From a checkpoint of a small mixture-of-experts model trained on Wikipedia.
Training: a variant of SOAP for the experts, 313M tokens.
Below are experts of layer 7 (counted from 0) of a mixture-of-experts language model. Rows are named router (the router's row for the expert), up (a neuron's input weights, with its number), down (a neuron's output weights, with its number) and show model dimensions 256-319. Each number is 50 + 12 x the weight over its row's rms, rounded and kept within 0 to 99.
Before each expert's rows: "raises" lists some tokens whose logits its average output raises strongly, later layers aside; "comes before" lists some tokens at least twice as common just after its tokens as in all text. This comes from a sample of Wikipedia text that the model never trained on. Tokens count by the router's weight.

# expert 27
raises: " However", "\n", " His", " This", " According", " There"
comes before: "\n", " The", " He", " In", " It", "5"
router:52 43 29 54 46 41 59 45 23 57 64 42 72 57 54 36 52 52 62 31 45 37 46 57 48 42 54 42 74 50 39 53 38 28 45 34 50 37 24 51 64 58 26 69 28 43 53 42 52 62 72 51 41 53 46 55 70 55 46 57 64 60 51 53
up0:43 56 57 38 42 30 52 14 39 49 50 35 58 39 63 46 53 47 38 48 56 41 50 36 40 43 53 47 45 76 38 71 54 39 48 57 52 15 54 42 72 25 42 39 56 74 53 65 53 55 50 54 49 47 52 48 57 51 71 37 51 62 39 48
down0:51 44 71 57 55 58 50 63 62 59 54 54 64 42 55 33 40 54 45 38 38 76 63 48 56 74 59 52 47 56 47 47 37 43 42 54 49 39 52 47 57 35 54 17 39 58 54 42 54 31 48 58 58 46 46 64 00 66 58 45 49 37 63 44
up1:53 53 52 44 53 41 77 64 39 52 14 58 60 48 58 65 40 60 66 35 36 71 38 54 44 70 83 50 45 30 43 25 62 69 50 78 40 56 68 77 54 50 51 45 59 53 56 42 42 65 64 52 47 33 47 61 60 40 16 51 64 65 44 59
down1:60 47 61 36 46 49 48 45 59 60 57 68 56 55 62 53 37 45 49 43 46 55 40 34 43 70 53 59 55 45 48 52 42 59 73 51 53 58 45 49 41 77 58 44 65 46 64 62 45 32 62 40 38 50 52 50 62 63 71 60 70 55 67 47
up2:61 45 48 30 42 53 55 60 55 55 49 46 49 72 43 53 76 56 32 40 56 41 66 23 62 56 32 67 29 53 80 61 49 42 62 43 66 45 66 62 55 57 49 43 45 65 50 61 41 47 37 57 48 45 25 62 41 45 39 53 52 52 51 36
down2:58 64 44 52 55 56 48 54 31 56 31 37 46 34 52 47 48 67 48 70 56 42 55 53 52 59 63 51 62 51 29 40 56 68 55 43 54 73 31 42 42 65 44 52 38 27 40 76 31 66 49 63 43 48 47 59 41 35 33 59 62 47 31 99
up3:40 29 56 46 41 38 41 37 34 52 61 53 52 46 46 50 53 40 71 43 37 56 55 54 53 51 55 49 20 58 50 52 38 56 56 44 70 61 48 55 54 50 32 37 53 54 56 36 37 56 55 61 51 43 45 23 31 47 50 46 57 60 48 59
down3:52 60 52 49 44 53 38 44 41 57 61 40 53 41 64 43 41 35 30 55 49 44 41 48 43 47 63 55 55 44 39 51 37 35 58 41 41 39 53 39 49 52 41 47 62 13 66 60 40 64 44 37 46 30 66 56 57 55 64 40 40 56 31 49
up4:50 54 47 71 68 69 73 51 45 57 38 53 70 28 53 48 55 41 51 49 43 57 45 49 57 57 65 55 48 54 41 38 50 67 57 59 47 64 43 70 41 42 30 48 76 35 35 40 50 33 49 51 36 40 40 57 61 46 44 24 49 53 29 65
down4:62 53 28 37 64 64 22 62 60 62 35 67 57 42 42 54 50 43 63 50 48 40 45 27 54 62 54 49 32 43 49 15 37 47 45 47 37 42 54 41 69 51 57 57 44 55 40 49 54 52 48 52 63 32 39 62 70 60 69 65 35 47 57 39
up5:49 31 42 29 29 53 41 75 68 43 53 51 57 55 49 42 44 63 56 53 51 55 52 46 59 63 57 68 53 32 54 52 33 65 50 61 45 56 41 52 67 56 82 46 55 46 68 39 49 49 53 48 55 52 50 63 20 41 60 57 36 52 55 42
down5:31 61 58 56 54 53 45 49 41 49 47 52 65 59 51 58 63 48 86 36 43 62 51 52 40 42 45 38 45 58 53 40 59 75 80 54 46 35 55 63 44 37 50 53 45 30 37 54 55 53 47 54 56 37 46 37 62 37 67 59 62 42 36 47
up6:61 61 57 65 24 41 47 61 48 40 48 51 53 51 43 42 48 50 80 38 69 30 49 38 47 47 57 37 43 41 61 43 32 48 33 37 43 54 45 50 51 43 50 61 45 58 34 29 54 47 53 44 57 56 58 63 33 51 31 51 36 47 53 49
down6:55 43 42 71 35 60 68 48 43 43 64 49 41 39 65 59 52 47 62 38 50 46 46 69 19 23 50 43 48 56 46 47 64 49 38 43 50 32 63 57 27 33 22 41 46 33 43 40 53 59 47 58 37 36 50 36 35 46 65 63 60 42 34 49
up7:51 18 40 62 33 38 55 23 39 46 52 53 39 47 52 46 28 59 35 43 56 58 35 39 56 54 79 49 17 39 39 50 51 39 28 44 28 45 54 41 52 53 43 48 46 52 58 43 46 44 26 28 47 28 56 30 57 67 45 58 69 47 54 44
down7:41 63 45 70 61 41 52 56 44 45 51 33 50 35 49 66 46 60 38 42 49 64 48 45 55 58 41 68 60 46 59 73 55 26 48 53 25 51 74 53 58 40 57 48 50 60 55 19 45 44 50 50 40 40 73 56 55 22 39 49 49 52 40 28

# expert 3
raises: "-", "=", "In", "K", "Personal", "B"
comes before: "-", "\n", "|", "==", "The", "==="
router:47 62 61 56 45 49 59 50 58 58 73 79 59 46 23 65 60 48 34 35 50 44 30 48 61 79 40 53 53 49 55 47 62 33 43 38 39 40 51 39 58 52 55 56 35 52 47 53 47 52 68 51 57 52 49 50 45 44 38 60 52 49 51 74
up0:35 47 68 44 61 56 49 58 53 63 46 70 46 48 27 60 63 80 62 41 39 35 43 62 49 51 33 64 55 52 66 52 39 49 56 42 47 42 37 59 54 44 57 40 41 50 50 61 48 66 58 59 52 69 16 24 37 61 52 63 42 56 53 25
down0:58 59 28 69 36 48 46 57 57 62 40 37 63 63 34 50 68 49 54 67 22 51 51 19 47 35 51 64 56 52 57 36 27 61 54 39 51 67 63 55 52 48 52 62 30 32 68 46 36 63 30 55 57 36 65 55 58 42 55 46 35 75 51 64
up1:60 33 52 38 47 42 50 40 57 30 39 70 36 48 42 45 48 44 63 60 60 43 56 54 43 70 40 36 46 51 69 45 34 28 68 60 52 40 57 58 49 65 50 50 68 34 58 65 63 57 64 76 27 55 60 31 51 56 61 36 64 52 36 49
down1:55 46 50 32 55 32 54 69 41 55 29 59 72 30 44 40 51 40 51 50 48 45 40 47 30 50 47 53 20 38 53 50 44 50 57 64 54 46 37 45 47 46 48 54 73 36 77 36 39 54 31 44 58 52 67 59 50 65 31 55 38 57 59 39
up2:74 65 57 50 48 40 49 39 53 49 29 59 74 54 46 32 66 51 37 33 54 35 47 81 48 48 50 40 18 41 58 43 27 37 69 31 48 46 41 40 72 56 50 62 59 42 61 48 48 51 43 57 44 59 43 60 51 44 68 50 41 61 64 39
down2:48 61 25 43 46 44 48 54 46 53 62 51 46 63 44 64 48 82 51 47 68 47 46 47 65 34 41 45 46 43 66 53 52 54 49 52 43 31 55 70 54 57 37 53 58 30 61 41 55 31 59 62 60 61 49 47 43 70 63 66 56 54 49 73
up3:32 63 43 51 35 25 57 49 56 36 56 50 33 58 58 48 42 58 44 58 38 54 61 58 42 58 53 33 63 94 29 24 47 58 45 54 69 45 43 38 49 59 56 54 79 39 44 50 45 84 69 48 46 60 45 31 36 46 57 43 14 53 45 53
down3:58 52 54 49 41 34 51 28 47 66 42 39 28 64 66 21 66 68 56 56 76 38 51 59 49 59 48 61 44 50 65 40 49 40 41 49 57 55 58 49 43 43 57 50 42 43 47 38 60 58 76 57 54 47 41 55 67 57 71 62 46 55 49 49
up4:33 58 58 58 35 49 60 45 58 76 51 50 66 46 39 44 41 47 28 08 40 60 49 32 71 65 32 30 53 44 49 36 47 60 67 43 40 54 46 46 60 41 40 57 63 40 43 55 46 66 50 57 40 83 52 44 56 38 58 38 16 52 57 28
down4:63 44 49 36 53 60 39 33 40 50 58 52 44 38 70 54 42 65 30 51 82 31 49 40 62 54 52 57 46 53 57 50 46 59 58 45 59 34 45 49 66 34 40 35 48 57 53 64 61 33 57 42 16 50 32 48 49 63 62 34 69 49 44 51
up5:46 49 47 64 37 34 52 47 53 52 76 38 61 43 88 49 40 41 60 44 52 61 40 67 77 44 57 39 45 61 50 46 34 47 22 35 42 50 55 49 50 46 68 38 51 24 54 47 39 49 53 60 41 39 57 70 47 51 51 45 43 44 53 34
down5:51 31 32 47 38 65 55 66 60 52 47 50 37 34 53 46 54 54 40 35 69 45 63 30 43 48 42 50 30 36 69 43 41 45 45 55 71 50 54 36 61 29 12 37 77 64 67 69 55 45 65 49 59 35 69 64 45 31 49 26 42 62 36 42
up6:47 53 35 57 62 65 55 50 58 59 45 70 40 52 45 59 66 59 27 44 65 38 53 52 53 72 61 45 53 49 40 63 55 36 28 35 42 40 59 51 62 34 39 67 48 57 33 54 40 44 49 29 55 42 67 56 53 60 42 39 43 52 70 40
down6:39 53 71 65 40 35 46 50 41 59 56 37 68 44 45 56 48 60 38 45 50 44 37 58 62 49 51 74 46 44 53 43 42 40 38 60 52 44 57 56 33 57 86 46 47 49 34 53 54 56 52 50 50 41 51 62 46 42 28 50 34 52 69 57
up7:23 44 67 28 53 50 54 37 63 70 35 61 49 25 44 61 64 34 60 55 50 33 59 55 52 65 47 64 50 67 59 37 45 33 46 76 44 45 66 45 59 52 48 30 63 55 45 34 71 59 56 57 43 29 56 42 50 35 55 59 41 40 24 51
down7:50 59 51 57 40 57 45 72 55 45 40 55 20 62 40 65 46 51 37 53 25 59 46 47 46 57 47 46 56 40 57 59 59 60 56 52 46 38 54 45 48 50 33 41 57 00 55 56 43 63 48 31 69 25 49 39 59 46 51 46 64 55 54 39

# expert 25
raises: " Preceded", " Source", " way", " Career", " Occupation", " Prime"
comes before: " ", "\n", " 0", " 1", " 2", " 3"
router:44 52 68 35 38 71 68 59 46 42 37 40 39 71 47 30 55 30 28 57 48 57 61 30 61 57 43 37 60 81 52 73 55 61 48 57 63 39 61 57 47 55 42 36 75 60 46 61 52 52 56 45 63 45 61 20 56 56 59 40 35 57 44 35
up0:41 53 39 49 48 59 50 59 48 64 40 48 64 47 55 35 54 59 51 72 57 34 40 53 49 57 60 50 72 44 63 48 52 65 43 52 55 40 51 36 49 60 47 50 44 06 65 47 61 43 31 47 50 43 46 43 52 37 60 46 61 53 44 54
down0:58 51 78 38 67 53 57 52 54 46 54 36 33 42 60 33 41 36 47 54 57 49 54 42 47 71 53 41 58 53 48 40 59 33 57 41 62 60 42 63 26 36 51 56 70 50 61 60 44 45 41 46 72 65 51 39 32 39 54 58 48 66 34 54
up1:21 50 57 49 64 52 59 50 55 73 40 45 51 56 56 42 39 33 39 45 52 44 58 28 54 42 49 46 48 33 70 58 65 58 57 43 39 50 58 48 39 30 45 43 36 62 51 48 55 51 38 66 48 51 39 48 34 64 58 52 40 26 62 67
down1:56 35 60 47 42 53 40 31 47 65 29 55 28 62 35 46 58 68 40 42 72 48 48 53 44 67 57 37 46 32 40 42 35 50 61 47 50 43 27 52 34 54 40 60 48 44 50 54 70 64 61 48 35 33 67 50 70 42 83 40 38 38 66 52
up2:36 31 52 59 50 56 67 32 24 51 49 69 47 53 51 51 47 55 27 64 79 58 26 30 54 43 38 69 45 51 42 36 60 62 40 52 59 45 53 45 52 40 46 52 63 47 43 58 54 48 57 44 59 62 55 61 55 63 58 52 58 47 51 57
down2:43 53 57 75 61 31 49 26 54 39 53 27 55 46 61 40 50 60 42 24 41 59 50 32 60 51 44 59 43 63 31 51 34 50 42 31 53 56 64 85 57 28 35 32 44 56 52 41 45 40 42 73 55 36 51 52 47 55 52 65 49 58 61 44
up3:26 56 53 38 56 42 63 51 39 58 45 68 39 48 59 19 52 57 66 38 51 66 30 51 44 49 52 62 57 61 45 44 50 45 60 35 38 42 60 46 27 60 46 65 65 45 48 32 38 53 43 50 40 38 58 35 44 60 51 48 52 37 40 73
down3:58 48 55 51 57 36 49 41 75 37 45 74 55 25 52 64 52 52 69 54 74 56 46 61 26 43 60 54 63 46 48 35 57 56 42 52 61 75 60 42 61 64 66 55 50 62 39 41 54 46 52 45 44 49 53 23 44 41 45 37 70 52 38 67
up4:32 48 49 54 47 31 42 57 61 36 22 48 53 54 56 53 51 40 59 47 45 36 47 66 63 34 53 49 46 42 56 76 54 62 60 46 50 38 56 49 49 70 50 55 35 33 49 69 62 68 19 39 56 49 54 46 60 45 32 32 49 44 40 41
down4:58 50 47 58 48 47 50 34 54 57 59 65 34 59 73 51 58 37 46 52 56 62 31 57 41 54 46 50 24 70 50 43 55 90 42 71 61 44 44 65 40 60 48 64 29 57 55 38 30 40 57 39 59 62 39 81 31 35 53 47 46 47 31 56
up5:68 45 55 47 48 47 44 33 39 51 48 46 46 43 55 47 50 67 31 46 44 42 58 38 39 60 63 42 39 50 62 49 52 59 44 59 47 36 60 44 73 33 46 78 67 65 27 77 51 53 37 28 45 46 30 49 44 40 52 43 31 55 57 19
down5:43 40 57 51 28 62 52 38 50 65 52 48 47 54 64 39 45 66 58 41 47 68 62 46 51 58 65 54 73 38 47 43 58 26 39 55 46 30 56 34 34 26 26 57 47 37 59 55 54 39 36 66 49 57 59 49 48 59 56 54 55 58 36 52
up6:71 55 69 42 47 60 45 41 47 53 50 44 45 37 43 38 54 44 43 41 68 48 70 22 37 49 61 47 36 46 50 45 52 43 60 45 41 55 62 58 60 46 40 52 57 43 65 59 54 56 33 68 48 46 41 50 40 51 49 66 56 51 31 53
down6:63 49 51 63 55 50 41 49 51 49 55 35 45 50 49 36 40 40 48 72 53 57 67 35 55 63 58 56 36 50 71 40 35 35 57 42 47 58 51 70 47 45 55 30 63 42 43 47 56 49 40 48 29 56 47 56 37 44 49 53 54 64 51 64
up7:48 26 57 22 41 67 58 53 48 59 67 62 70 50 35 54 60 59 51 28 34 81 62 31 40 58 66 55 66 59 48 32 46 22 56 60 49 38 51 43 42 63 51 37 46 57 39 55 56 46 50 51 74 35 47 43 53 37 48 43 34 36 51 40
down7:61 45 44 44 61 40 35 53 33 52 62 41 44 47 43 69 74 59 44 13 57 39 41 41 27 38 54 54 53 52 57 30 68 55 40 51 55 47 52 49 45 60 46 57 49 60 64 51 44 22 60 44 32 50 34 54 57 80 54 53 34 56 53 56